From a checkpoint of a small mixture-of-experts model trained on Wikipedia: 9 layers, vocabulary 2048.
Below are experts of layer 2 (counted from 0) of a mixture-of-experts language model. Rows are named router (the router's row for the expert), gate (a neuron's input weights, with its number), up (a neuron's input weights, with its number) and show model dimensions 96-191. Each number is 128 + 24 x the weight over its row's rms, rounded and kept within 0 to 255. Numbers have three digits each.
Before each expert's rows: "gets" lists some tokens that make up at least twice as much of what it gets as of all text; "comes after" lists some tokens at least twice as common just before its tokens as in all text. This comes from a sample of Wikipedia text that the model never trained on. Tokens count by the router's weight.

# expert 32
gets: "0", "1", "2", "3", "4", "5"
comes after: " ", ".", "–", "19", "20", " ("
router:146105102144143138084109136131150156111160120162119107138157141106165147178142125099114110114142097132164149145135100134123158100118135146114149118125161097101160165120126154097128110125087117163148101155104148085108162099096110109104150147122109110118132137127172162157134170126154104133
gate2:170125116075086123177166150178141095131125091131097126106158162072148095140170104093128125111129137119092141116133115147154137129161090173163112168096133134079091094142119126149147153068142116126116167146145128093140157126100098111103109115117133146171149119145159091127143100121113138134
up2:162150115133137104147097082143136152118132124126125156150107108174137111153142107149085119139079130158125171131111158116097099120134083103095174124109147143126142155132140137148150128136108130110143180160164123133124162121176143144133151128106140122175121113131125126152141123155058162131
gate3:069100093144123104125178122141127130077084149162121145130146095182129137147087122158132167104114117164137099129129118121112085124148139149120098116128147152123152141150122144144156130139110092133159100116135137105137141154140138101134090106150110100139133107129111136146124120161135097108
up3:159195126119155134130094116110129140123175118129127174172125125089150085096144126129122098166121156130126166135162143174132146101091095141151136142135113099095123085114135123131091134112100192093112152133098106150163127101148111125124168113147102122098127130126142133133133136110142132101
gate4:100064133126127125089177152116119106106123142093108093127114151128131136145087043102084156163138144142133116101145103150138103112168138107125133077141161110133108124138104129157082125118120140141130130114103137154160140095177157120104175116139133139139140118094114104092141120140112125123
up4:108118106144174133133076144147154127126173120128136121124101126146177140096166106176127122122145130122138130157141103133173136146058117141145084124112109129141128110140189150099162131147130131172155100127105131166150134168138109119132095113125105134159097119137144165177128103140113096134
gate5:137128098100127157104160145155138143115106136139163131102136118086109134163109151155101134126126134070110129129157124150165119106110144132142156145079144124121128168110093153123174132112148158146155106171116143146090124158127118109114132116155128162118161083123112098118105130147153147161
up5:096113118121132150161093156108132156144138132104146131075139097115110127088146172128154114157089139126172172142138117150107156179128118097087101092106146130122163136100095114126141108095118134121108120166141138163117095120146111138132109128143123134127153136136106118111139126116170140179
gate6:114157078118114190125092113113125149100154142123100102209140123123140096118124127123149082124112122132118145094148161111142111092123162207104126114108107094098125125131115138154103114148138159106148117125134130150117122130130127182124108151085107150156097120167135137118121136137141159106
up6:181114103106155155129104166104117171108122103128123166157051128090129095149129142141112124149122120138162168136141146158125139143111099162096096121150101120098142129126093108143146169112207144125130158139123165143147150126137148138106092110120117156112106126125090094097111103165131149122

# expert 21
gets: "19", "20", "18", " ", "17", "16"
comes after: " ", "20", " (", "–", "19", " in"
router:130095128165155157126126161106120130104144140158131138153102103119146162137150133097186115138094086176114120117141122137104111136159135126089145100105137107094104110135161151167095121116138082153163163146113150111094115140149110158175142165117134096129170090106143138119082111155131145138
gate0:119130171105144101122123149102105101149069097118146085126153161139115079099146113101144120152138118132157118124112155126155112146155118104081133105094124115108103143124101151125164126152156128150133104160105178107117135134141157113126090157167151119125145112085071161121146128115163093132
up0:156099095097163122147119133117120183118123156104139135134141103126163177120150124118100148112128149087109155135118084115143117121100128125114110159146101159121117113141132085118144116124106150113146128141123101147126124150133090160155212098104160131108152121122110148136147141129090139118
gate1:104142129163089124114132110129109132159101116113123087098127124116148113127163106110127137133097162140131124103113118131091144167091170144137141137108134133114120153141154164101144080103093150138105127200116123082129129092125136121109123114110099148135122106116138157124128110187112118084
up1:127132156134117146130111095105110151147152098106145098080118131101169136156119104136116118102118177152139144092133117122121104137062137173150121142108135110100104123114141161103126081115127102151120136177096125107141108119156119134119107102148097176132116140167129186146067134174129087063
gate2:098098109129129137132126145125122107148159120146127149119104132146079084103099163151130132108089133116183176127133096111108118160120138093152115139097104156128167127129163093138102145089140108110126145156043106141192141130092147130153117141134131142097127139100115133131130131140135135093
up2:192184128085102110111141122155118110146130118143098138112126158127132083151101159108138133142133153147150147086118111133144178136170116164117165126126134120112162152151184128137145108117138129137125124132073095151135112122135112114085147144113156104121128107127130084124145143090138165149
gate3:162108120107161122138140114131157147122163131176141127157121089118129101115134134167144127118122155137142136159160115185159111120075134147100109121137122127119149117168123123146095086138150146198113116077121156122144111074129110141142102141129102134121095128098154116111135155167122132122
up3:122144113089070130158126126114121121151131114132116160095107155153137158139156163127104101070106118149156146077116180098113156117118115117134135112125121159157114094088110096134143150151187080142146151135104139187129145152141143109100123099117167151146131144179144106127131142113125123120
gate4:098152141117120076147104111137126134139099108152130158101112144097132124141122133123119103133151118125134126108123125121110137115131130158114097148146124116085114173119129170128142109160126129152138134154145102137150119106096165138140127124152135144127164191109138169155131100112139105163
up4:121114130154141108132069109154172104134101115140148165104134123112117108125126123095136121123156115106135128116133145123116100124158134099116141129144147145108129179126148176165127090162128128147110117154149119159188159111130118142139096133149145112146133185121129171138115119109142117163

# expert 55
gets: "e", "o", "a", "20", "ra", "19"
comes after: " ", "–", " (", " includ", "ol", "b"
router:167097114164116146124152158104075098103128108115189122122098116113154152110153129118147123141109141144104117086117121154112156157100106130087158099109116076104130157110155121124112115151143114140152140160104126107100122091133086146169162155080093114147145085136128111112099127148132153131
gate1:147126104109139158156130138186144129146139144112114113075155117107134117163148142107076083082132099132107113130144151125146208099116129139100136129081126116131102120122162138149105144130138102100158126119131085131127142117131107115115110135116122056129160159101116112090148140123111127119
up1:151100118150141153104183148148093157116135166126103069113173106135103090146153153123120129123127161138150094146110136155173118162147124126115129142133127142168147109150122119121120123115165089161174182135148097134082139084127131144128112184111125107149109107124117136056109183138116118123
gate2:135147120147127109174119134114100171129144209123132125177107134128112107144178115141140139081157137103103139171098133128147128137145132171112117162138112119123118113106120117140098124111168108138126103125107109104148134089124112129124179134100199128071112117158167127152150092109147115126
up2:116136125146105127115101143130109152106130184099138125139083130153118151131155126149155139095146106119122133143125145101168130138153094120124151144148089107116129141139091092118162106115183133146157076108106161118137122085112117119141173139072182162065128109151166135118178100115122131149
gate3:143126138157116144107129162141108114117148111150157097103139088136122082097123128169125137093133157122177115142123143139115135115140141139123178106139121120128142159108109102147122116081154125111112121116102122126103106113108120144103120140172120116138135086165170084127128138096154081131
up3:137106097134169122109119093127135165123129120152144166122141155128108081110121130077099149111100121143100131105128101095117169108129126166097109168091161097150089117140119106124164112130139136137121145146132104101129152136132095128107175075134123125083134151104149138174134125117106121106
gate4:125094148141088103102116109191145154120129081143154112144137120108122170129112155175132152148125150098081115144173157149136149151077110132171074106130139129091110110120104144095109093162117118150143112123127158082143093119114138135126129149134080132138155099153132126157152143132117150132
up4:134122072136088124126131132160182182106157103132173123131089148104120146128124120157153132137127139144107149146146138154159158165086072150136098108131134117119109135115112147075110126123105113152126103155103155098122081128159126154107129120118091136119155127146107133135170140161107106145
gate5:152123115155085144156138108128145117161154099137141089112093102101109106104129127080088153114108084131123097124150115107088098127134103123101152102130114147154112148131114134133148137119120139075103107091112122115135139134121112132126118137132117107103129147103098148180095106103128117135
up5:129148134165196150128123140134154139122145133138118092140179065110146057163143100098130112122147125158152116147123140092083136133146128073144137109162154126141160088109089127175126160125112145107110111071134135136138115086131136123118152082166143127099110110125117140136161110144108136131

# expert 54
gets: " V", " ", " l", " b", "im", " v"
comes after: " |", " the", " c", " sc", " p", " h"
router:124108129145156167142123151110104141102153153102150148164104137109156159138153096130160102115101107154127133114146095153089108159137105096093161099146152125103114127156153156136103117102123104159140157160097140156110135126162091105152151156145125109154147107100118155158099114155143096145
gate0:153109149157131103116119139115122115115144155160094136119111126143146147105126096123168122161096148095142147137144127113130142094136120145108144139114101125139124159124083099132114136139136165110139144112170145162174153172127151169121088113095144128101113121168106146130139134093152124093
up0:109120159138094109133111117168149173142104120149109157158104153145121115098138115080081092106150133100103112115124169142107128081152125104116109133142170093095141140149176147129156120150153107164120098120091161114122165143150129110118123153154139090102098158160139131138124146086138192159
gate1:127127126124113105107155124141113133127162168111140077106150134145112099162121129126119136125147140136112148135162088117152168150135144137147120117138118132143123131113112219125099171117142151109118114092182147115107098121155140134103120103116140158135114129121103150122126129138086136124
up1:089114128116139120114112131113141143142131190100082113106082122114135145137137122126149045151146114115160086130098109103126161068105129132145135169106131130124124138163125101125092176158139143137095081149114139153171125136141088156112140149111118132157147117126151114123155123145101134133
gate2:148118121112133105104075119105119139126127133107106124079148081150139094145142148118162139073095157120139135105136157127111098135103158114119112113111116168124062111105117082135085161132158114115158126121139129111137100140161124146085118135117106120129119152159149135128113141130109118117
up2:137156082155148148130126117145114152154136127109141073145107155107132102139105176129114109116128124169130117134173165155117133158148116137121106105171100153105131133152161147143091098118102117101119088112089128130086146124090149153093117134134142133119125156160159161115151101087135115150
gate3:122111090133139103151088084104127101134109105107133130166106137169099091111100120129129103153124146113091135113126183091133117119129144128148143162127104094087128144087089137134164145126076148145108133096135119132148125162102138133127196154112134131123126098121123133079121113114146150148
up3:084120126128090155137156102098099155114141156161145099137156172077114132093143127151162158121133099121124082138165161129120100123101132124120127150142180140124089157122110170117106111121139121174179162142154121096140133113117140168134114160143100145143131140070089149102102119144105123109
gate4:101149127091104075120135150135128158127133154143096114135157144141154114079140150092104141151137123099147100130140149107115090139129095157148089164139140168132135129111131118078105183114173102112119144103158132141133110137124196131121117126093147141084084127127117076108111121112113142130
up4:123114099134065154167109109160106105143168130114137141128156131123117136098114155116147165124125166165123155133133124103118161176151150113108135142151141090105138170122130130153089098098090150180154111100142147125104085116120125098146154163119088146122121148119151105136116110081117079112

# expert 48
gets: " |", "|", "-", " -", ";"
comes after: " |\n", "\n", ")\n", ")", "0", ".\n"
router:102156093100160103165177162134114151093097132111164102138107104107159140144124142119067109074109107147153146123095122105103113101105135156111099118093152123098089160135099126137145117150148102152108113095143160154109108103077157128104139097111096145120112102095156135162106101158104094108
gate0:143134139087080144116117106152125157113114112121139137137102132117106105087108123096112156110108152127093122127125145095105108162089141179122170127102139154092128125134113161144124176160153085138136121086118135104121111106158113109158146156132155110076102143178141116108101109150119138122
up0:146188103126116103116130117124124154103085161120125078150125112123134114131163108126114169128130105130131098079116135115122134129131168120135102114102155128124089171119108163106130120129139124134135164102120146122108112114127112129174085121140075183111112135125115094087099147103108167143
gate1:135106109152111126172156135126133145115126142130121161148101112107118124153126120127119110131167103105141098142121151115115093095202129089140123112163157100130140132127102177155144134123110122115124149166131193144095111150092153097125133137112116132121137134082144128102157101148152148107
up1:117102112139129136091141119091143103161101128110116114089106152083151152084142144128095129132118165137120143118113139157138156117136143144108137116159123120111116135131151091131124156112133130123102176094129148142117137166108147134147135139131178114168110145114096161166102136113082063097
gate2:187147113126114116122169140146107142108118166150150121120148152133117144109154150157134126115146119103151115112129086125160127135157094105084135127109132129123140105113121102090079117123117174147094139146152111131156122121126111108094070112129139105158122102110101140146129166099126156154
up2:096104140136139145108082118092153120153154094116106120145093088129133112141105123100128093141122109159138134174131141130076138100105158132153138124136151140124106139148133148146123152113126103104148080132133139113093114148129150155149150138178116121090119156126152132092111130142109097096
gate3:128141118111125134162153138192138108131156143147138127162137122091161146138122155161146142142129125137132133141139108167149062116165120130132139119127126142164150102130086109118100137142102161122139139120134119185102096157124119095115087161150132138114142111173095127147166144159118149162
up3:133110144096131141105151125133117111139188155165114136124164102086128130149157118163130141108148123145161127121149108157110090139141109090129124120139093143147159116088125155097115126096112111117129177157103110138118087134121106106142159159179098104170149142161074133114093133139137135174
gate4:110129126166142137124133094121099090161126131137115131119069092144139133153112100125064112196113123108143111156130087146083158154151138118122139138150136182103152134119091125145152106100137153158146135131123150142073120123145138116151090091119129142130097116120096161098151073163122106133
up4:156130094132123121154156142132109119123117113102145137106137141164073102133103150150122178126135120148128131137153143133126132096105132083110128098117143145156144100157108127131125127152110096158124128141134136085095175135134114180157099124137124148137123128111138145090136143114083143104

# expert 43
gets: " to", " of", " for", " by", " as", " with"
comes after: "ed", "ing", "s", "ation", "ated", "ion"
router:133096103139098134153102135120107147119105140122103146152126128156140115126139071163095162150104094155088158167113115111095106122141117126103114125117136167100113101126097136144102105170136144159145163113109156148137119126139128181143157131158095114148080157093121086106165102150113101161
gate0:118123079114158144148140080110117132134101102179100121107175114116168133140149148160110099080161105135131100119113180159088108152158134178137114118134134140100115115131149113128134132119126121116072156107141178115122089112115141086138092120132120166148111168147165089118177096159133124102
up0:117111169146111129145120168139143093105124143077169146161088128140130157129172150161127157164107120130151144113133105135130097131142167104129133101151094106145107139128126144115138118140153131116135131146131141173152192159114131155121105125151118090115150104115080131126115187086114131143
gate1:140150116162126118151126115156147137120145137129129164112104131130122137132142105099152133133110133083112133163125166129106078140102142124126139102113122134094130130118136141146147128111121069122124111184137123115145101092137127167110106142072174171126142133160097132111128114156114137084
up1:125122133124157112091152113093137118131113101142133134143162118118128125057123141138152127137145137139159079161140116133111178102154108171169154149150102165168112118168129101142139116113130158130141177097106128139097141167107136121157153164142088123114108132088120120155132120114106116132
gate2:123155120093148121130157127134136151114120114124119105105118100156101117135103088150163146117166161117153080132126108101165150122103140108139137108138104128114078087156084132137108157085126112152115119079141091124106143065094102204089131128106130109115131118133122122126175116104102129141
up2:139110156113117161137142143169111124122058106151128095129102139133156163117140116112133102135099149109181137124117163099117097156129101080145160134188113104085105177133135123134102140135137132146107137187133091127165153160156120106119105130148092118134110178130167130106149138090152112093
gate3:115128107130115139115104081129147107169151100146118140103141119145155104128054124140113129155124110126105150138114094116109091110112134116154160153119104142132151124141115105122106149145219146095112122135102138142135138177117090142139140142132144130100111067115124137144156128102118141149
up3:135119135160144120108148143116156146098124147162107142099105173124087149109164129079100127078118117116113105140150134120134134125126114175153124089104071127136120110128147129129164141103079097139115149144156172109133108067113153145126116110129130145139141200142094117102114117132159129131
gate4:162195136142111128135143140122165138157124166117171120125090150119168105115176113114147103102164152136160130108140153108153105140136117172149142089122125103130102137145146080112070118127161144159133174138080089125134141131143102122150154135121134087164115130135102131093109158085120118129
up4:105183106145108133122126129141112152103134186117125135099140130112134140135103139146170149168156156149132131164150146156127149139113140101146147119153099112176106095139109146114157116111151155135140128120109122118158155141139127129119071156147182114109117111147140085114108133140107138120

# expert 17
gets: " ", " +", " −", " again", "ounced"
comes after: " |", ";", ",", "|", " January", " in"
router:137117159154137132141116157126116102107147166117132142163111149104165149113126098116170097105076098165105167109102103151110109152129112101110164117174166138111163139152121156147115110093090095141141136156103153111110106129151144144175126157108138110158162094108104135153111101155150092145
gate2:121113142140101137136104134178160118098135103129139122173132110146092050125121140141142095075136074121112125141094146084115150124102153142195135111159127135142123160120141109133099123092132112105152120127110135116106131150149158100158126129122151157122144115114148118129110152104164116158
up2:134152102119107136128140100104103112179120162122072108068132133138173159139179108128128136159109150136155114095158143138166098128154117147064119153109101108110121114146158151111129170160148150127119109106164123135154130105116101136116123124120074131162127148161136124108139144112101140111
gate3:077166129098117129120132149145157130158143178140132150177100109116132155113064132149157108132160108116120149123139146167142116110157115185126153129112143127115140104134148098124120143091108113124125136083134123128132130179105103163117121135135107124101157163132135109162107104137116127113
up3:158099130105132124120128109090134118067115113119113133104159131166108100133149115132081142143114171134095119095105092076139138142093141080138093130127099122149074133132095130128115119147132139122133145131122104146148131115144137096130104074100178141102137074162106153098136152152178138151
gate4:141108142107138112116128138122128094148118107150128116151149116149155139057190140158106164137087062139138119125093111149154147088135137120099101137135119095086096156119105111119171094123136136122149148124130116114147096120132082133110127122135056178111119157165149074143119133121180125129
up4:079114161118153104094123128129102144159117070147131134147174117120123147113161107140108110116052096135129103131118138132131149130134134128087077107124150140089093147165126120121150091106092123097141145137144078126133117161149085139109109140135118163126086117142145108103146157151149108131
gate5:165085142100118131135133122135111117156116116179145117116110095138132105104155140122190112104138156118142136128097124141139121059152134138115129133167108135144085114094165103149170105117148110140112135125132134116101154115137159157140117075069123159143130165172130115130156136132055140171
up5:113155130157154118091113118110156137143137126102126123154154144109115133145102119114094142133114112116135144131142139131099122198113139136161128134100149117145186132142097149120102123133113146128143139105138144128164104161117149117101145159177122133089129081114091153130097147128212115108
gate6:141168144126114127119140150120075152075140136121171076100116176118153126119122138116149127136090133102132135107124164105153114117128145112134146131126119123155130153115122130130123104118131099100151128134120100135167133147143106110134122108137150129122077151132118122124111128132107086149
up6:142153138128093135120162135139104161078119137130166074106116195123143135090126139125153128125085136086127132120102158112125115128120140141149141135135125096148146158100116143114134109111116099090143120118094096137156133139131116109108119082163150126123082171132123119126106119144113111144

# expert 9
gets: "-", " -", " &", " W", "-c", "-b"
comes after: "\n", ")\n", ".\n", "==\n", ";\n", "===\n"
router:111117161129149182144127119139117154120111177117143140153108125134153163139168091144142105108109118147162106147113113160117107126119109124113137157127105118097092153121107126126081141079148114125157095161085136167102135124120091123159140106121113113153136123113110121126104092156108101118
gate0:121116116089149110116137124105168110128148115151117145137139102126090105124148143095126114132126123089099107121143130113138060142106154166133096100112167124133113104139149112095108050134126150106157104145148100126150146129120113121162135106129183139114137134133090143115108113108142141111
up0:142123147133176150154153096079132147147117135136141121123111135196098120110102090100149145080132129173117117149128149112108139124123113155144131114122138125157101125101110154117160114113152162093124125117139078130127159114145132155124148115145115138142115114154150154115136095128133121144
gate1:122128126138146134127129132120143103086105149159133152104166079115143119117087085116104084181144131164102111104132099153125128102152097116097090158132115150115124121124101133124130158103115154145129095113127142130129152141159140116147108152120137147133092154179114145114119095149103111118
up1:160160133138153121103117103136092158159106168086099103167111177104104132139123173131154159118125137114146130168136164143121112139134146108140143093129112128139122130091133146149108106172145068122108130155088080118114129089116145130127114122119117112098112138158166145130095149093150143122
gate2:133128135117113128196080138187102152099111106108153131125118085112172118093099139152101101118133134150148124122153112135100121139095118131116134077115085122102123161131139134128113158104119169112131161159058154110174118162132128137097136123142144116099156132093145105168118121094104152135
up2:148129107139181138086169115069159082126142130175077136127135129180102149136176150102138146155113130150127137104139123089141108138138111142130140175148156127139125126115140117075117120137140089140104159123171140112116130120109133119165098142111110133168123139136120140106130124154171118144
gate3:099075123152172089099105111131105150106150135102116109127125113140130174110102104126107189107145126099119134116084148139142117106116159114143131160101090086105135136130099092122134143156086068144144120164128132147122111147120109166142128107104161125089126123159107119145151141104128110139
up3:099104167128102093069150119092137111172091122135115167128147109198115110114131116085130127155149102110088142139170122147138127110158147127115115140095131066107105142107141119131139117171119171118179115129141165134126146116114155192082132158143115103146111136133191158135117088158129134102
gate4:102133117110148142099154144122098094144114125181137163117145141139108130153142138118117122108126153168152164136082095129150157100090077106164107141115113143154121131116117119122111151105156116091144137094140141160112139114163163150161080088116147249105113118141071121156127127139132113160
up4:130103144162121105179094140146123152140090095074124081144162112132144105121152137132152120172143140103143129114133147109126177142134168130095167132124097133143159116133131171108153122169147122140122110109108111121116099158108110108126131164167106130141141156097123099093117160111143145108

# expert 36
gets: " |", ":", ";", "==", "===", "="
comes after: ".\n\n", "0", "1", "\n\n", " —", "2"
router:102158109120131142150160154131148172093106115084169121150113127113130149134081154173113132111094181119127184111140097130148086095089145171106160093119146108113146131110120096163128166157153108124079082113129145147103078096145167121128109140108092114100124121148119077174126110140118112133
gate2:132090129130145089098110112130136097114096118145135164083159108128127108135126132143153117145093126129108152151147082137142118125143138086103127131113112153155157123135165145150116136155106097167119131118137132136111099131121126124167129111128093185148144151088113152111152096137131101135
up2:115169119132138162138103100091144129169132140166128106138096063135153153125129096144106150107140136117124112125139158122126164118114103147167141111130144125112165140147108148066148121137126140116123097123177116109134121127155080127100160115123128092136137124124145105145091150119141124133
gate3:104147080114125118100115134108123127158175147084147132113137114122127149123139110129133147152121147118097104136125127095107125099122170127122125131115147176145162094158158145128160112117185108077065158115130109156116127091136137157182141137106132192153133147101114108118179133130109136125
up3:078146074121165112085134166119145186124184112133119131126130089159124121126140109120139148145127144145101113101114121118113129142133178097150099143137145175139151135147157148138153142141165098112121158127118144146102105118149147132147120141109144154177130128108111118095143118085097109115
gate4:132123155112151123153102079114144171130136146142130096144103152081136083103143108138105161129111154116146132107138114099140118128130126175149142163129161097060147100126081156148105124164127177133110100120100142137143111133155157123112108133151096130095150130155093098125105147119128140072
up4:141117136094062126050148142126140109145154142157140144142117129170098121123144137085124088115138108120096070146125165142153111120131137093135103128114113136140126173140163107143122155109128136119121115156139161167129126164128093132122088135142134128116109084084150124113124104118092124147
gate5:149155137134132124104125145149152137093174127179115140101092099128112143093119116117134135121130063133130109108125098140129140119128132144114101118111152122112146146145150141131158122158112110166108184109172152157146135131156101139151126137146104094126154157117134126122100120122074137152
up5:177127124142173111101140141154156162082151140157096122107101125142116136117103137119098166166133081102092137105159132153125137122138137132108104097131156135092139157134104150104144124161103115162085185086136152153133135131159105086115112110139101083135144151114141148101132101138078115168
gate6:103166114111111165138104116147139138086122130111129151125121128170105123126123111188159157162183146120139086135089127134144146103100173120146122114163092095076139110137124114125131165100133181141094139205139152111139132104106089125138126112138155124104157145147146136120154108149098096160
up6:147108149128148079136132119156159101149154108120118124116117119070160115131145111075081111084097145134140166134164159144134100154137101150107152129119131165136141152098125151098102137179106082116196125062123116165093107156132139141110110137120082138130102102109129138114102161129117178113

# expert 58
gets: " and", " was", " is", " were", " are", " also"
comes after: ",", "s", " it", " It", " he", ")"
router:099080110114155120163119113108133112096121156110137150117136156137089151131124152126145076181134156147108109148088123094116130167094105155143147125113161137171150086127145120139120105116138159158157109135165129164100155110101105128170144152157111137142112130112109138102153105169176131125
gate0:101114132133157140151110127130148129116105128134140117130119084101147183146110157138098122129109123135163152130110141115167089151119104176143097130104173162165159126197131122154138109111097139146138091146165128114114178128113142129128132117138151150130155086163102113152131093165141126119
up0:104091162073114103154183145136131120141103143091113120166157094136101112146152189132074138118120110110148102109092128144109125103126135110108114128142149143116160126147084112131164110149160112133117118128122138151099106104114159128106139118108086111131183115157138128109146142132175152118
gate1:104138123167126111128106129138146116131126142092129128085130120144134155151117125119185140159144110117137149122128106133110129088107164113120142142136092100132133119134130098146092165121095132126130099117160134150135087144136113141145140177103140089168088135149100132144141155141131142085
up1:139128131088109153157134110134121099158139087135140115155116137129114111107144161133082115084135129133112102131156140142138143174140120146106120137123161144128097157140122146117165088149165113138134121144134122139106158128089135120117102123154113144089159122092162135098104120149124104148
gate2:149131135111110144076129172112128115144109171101157146068126110115132100124163119111116159148174158134144160120161102147158172140189088195157164154142137159146165115098141109156116116119147062155121110107140140142125118143155162116134132143135130144101130115124168141116124132131095106191
up2:164130136142164119123156107153075125073125113098126123167102124122163136138144170154101157133148127114103140105145137144105104099139132127110104143158113169117153145129150129122107158161140101134113087110126112108127121122161144109104154162138184132084171150087137171140121118106133104107
gate3:132143096128150124155095160136092131140115146137160136140103106129142168158110120161116102120106156122145154124117148104118068085082173086134129096099138093129082130144118122109123109111143121139149155123127114113114126138155187093119104122115152145120113084128125123131100084111158120114
up3:091169113172136100101114163113118141087116137125148090130094097107126138102131133125132091114082109135132133125122153115132108084077145107161148120107115124129117160113110124125124154125130096140118145112144161113130107090133166142106135151127167115125091108151132144162107143099159123096
gate4:118132135099153171093128092166154157106104094113112079126128125123130154146120141167116108131090140151146118137083146148120176109118131113123156125135134131092105129137154166125121107140109118167143117170108146078138104092144130123145114155106125115139137126134148090141157130088104145109
up4:174128108126121116111087169111166130127177168122121140125118151158103117124132137102158156171146100092118121142142135082167150149109180130157143136120135151105084093155181143114128135138138151115099148115147116171156182158113128145143129125136139090126154123124123172145134131154146125120

# expert 38
gets: "16", "11", "14", "13", "12", "10"
comes after: " ", "20", "19", "18", "–", "."
router:147125110137159161107116160130129144103084153154164137148083112117166150141162101106106095116101106151147140166138124148110115151159142132113147107159165102114130170132145129125113098113085109152146165157088132128094140115127103125134161153128127108167122109111157161152118116141156082131
gate0:148126092089117132075140133127085151156114148151140107116106149138141149114122155115150139117119124128133153144107147138103133127130104162153104118131121144091106078104140131118124176085115127078158155187099130136142109137088088135131108099165178143117099112163153110122128123119147163123
up0:155155075088124125123151111163093150140111147169129117124116143143133180141125196149165135149142103136154130140101149121110122136125096128138089095114151144131092098121131126123120151144130113095165135155102142124112110130095089115148104080143155124123093129141170116110170174128136187110
gate1:123115142101151131157154175114127099139108124127104155170166122109098086143103123086143112120135104170136118102119153131168151132154136091085131132128119134181131127138095097088113113146127134165164104099103117106127122139117138131132133129128106170136128160137155125125108102153163143145
up1:131140093184104133131137130155121135100114117124116085164144124078119120099164129103127124133114111122080170116143154146133101118122116114129124107117117137103148108122121088145136147099131109121148140130166130132128130104140157144127149126092186109115155146145102136102130132098181147098
gate2:124129092121115129089118148157107134111108137173145114110117149113179109137110159125138119112132077120146114140163133145114119108144140159162031092106160107124089153108145130109165136125174154131137152150141166152145138141145124115098100095119176187131174133166134137136087147133168142089
up2:128152133141142116141164120071143134104127130090106143125150117168119124090194086158083129121144159129131141123070110161184143122159113126104177122165108131114135098136087120118107088131090121104110095110103154115140134159147135109138131139144135083126104148131147114114145095120145115175
gate3:103090138136101197139100161130140070099106087137131108129124145145140134084133115121120104151126112094123142132120117142134117123087129106111144161068125086101118136090102129143131106139163161189134124106087116102155151131098120102138080147154122105131139122115131116092129131136136119119
up3:158156135133132086143142102119132156143155137100148136104121068129105141131099109128098134132117148125122131105130116125113137158137109131149138107170097163132161115130137102122147159146150093095137122160143110128121122114149146140118144162123062122130130144123113099133150106135122181129
gate4:135168134105104132130125096129143129172125112148129126169071121127066107106154115161140112071131148158144108117134142148141111164163138100095149123145094148165123155125111103149140111089136086108145169135131101126132137096167120102120115148106119118102129115150122124133072166128100121111
up4:149136118129083108105152126105137111136096127135140114146068140116100091091097141148122105087136145137117097141125156131111102131154143111089112146162107103138118174137096085139150083092147103135128141125119149124137117132156126106133137151130134131112115092130147123122121130144086118120

# expert 33
gets: " |\n", "th", "|---|---|---|---", " all", " th", "|---|---"
comes after: " ", "|---|---|---|---", "%", ")", "0", "|---|---"
router:087067117149149091098083170124084111117137159119165101149082152118150137144122082139140116143098113157137124131146093127102125155129109103135169123111170090088108129135161134123144140118167096128118134146097128168113150114132116128120135120158147085161178161149104138139123129161124131151
gate3:122138092155147137151102137104114164159100145092148115124138134120136131118136106168125075130137120112129162166137151158138096105148168145128115139106117170153111094085083159133123148171087132128141099144178156106144059125137107150107147180112109153116134090131160115130150130152136102115
up3:135094117091108088134120092110103146116134094141124106094116113118093106113096147160083123128094132125109152143085134142116124124118144087129139146149118149105149121107122156134101135171158126118113131141099145154150082140123109112100125130173102162125136112105150137125186110156122161099
gate4:103102140139136079102128137084103149141145159145099158139156097140153113127161134100107128149100109132135134160096104124109099129122135109159175143127131155157168159158107122185154133139101122155165104071136152140091142131105122132138141104160104092142126135161147146127155142132127132182
up4:153136133118119159110143149156115027107059107172162102120124132170134129094146158104134162136132134127132132100139143104136104143092104151122114115159154127101088132127167111103137150139142183120093125108107180122121120096141168116144116135139139159132148119130129121095114100126111152145
gate5:135137094139123107016112129119128090135174130094149094098169161128107113130139124142110141120135155078104109146130149137141097155167091116146143099106117132139131097141165113124142091131140105100142126142115089155145127104161124119128077118142058124115091170096119119155125155099138149118
up5:124169112155108121121120142125096152171140126139088129084110128147118056174096092118156124114081132193161167095119146089122154125133130090170115113095137119135155140126144107126128113115132111142117168187169148160114141158085122171114106148114175152143153121100146162121164146140116127145
gate6:159136133113151107158113096083133109123144119207150131139133126159128069115167120115121098135192128127152152131118120120107151146132092140156153131087141147090139079102123116149140121133120154134124125127128148114119110101148112125102089152102124085078114101094091101161125148116135157116
up6:130145133143130133133150122172118176116125148100125122139092115125139149119111131123113164106128132100122084145098128150142115149102143134103092146161125123186134145165144130138130140144136126133115137124170110145128148153124143129124140128104141185090114126189134118137151115123081116152
gate7:162135129156090114099127131159127108112115101141142103138087169085128147203156136116146138135161136102129144106139101130128133157088128150132078159144123123144097147146129131153166159129125071107121142131114142103127106132144116135105169092097095120133157177135115164114112135120111135097
up7:144125150122126133133121130175142170080125129133128150136096102113154134146136107132116157092105120136094127145129115113129122156104103121159091120158115149092094143066170139151102150190134115148144101134115139102106120121126113139180106138066145137142121135165134126112157131162159162114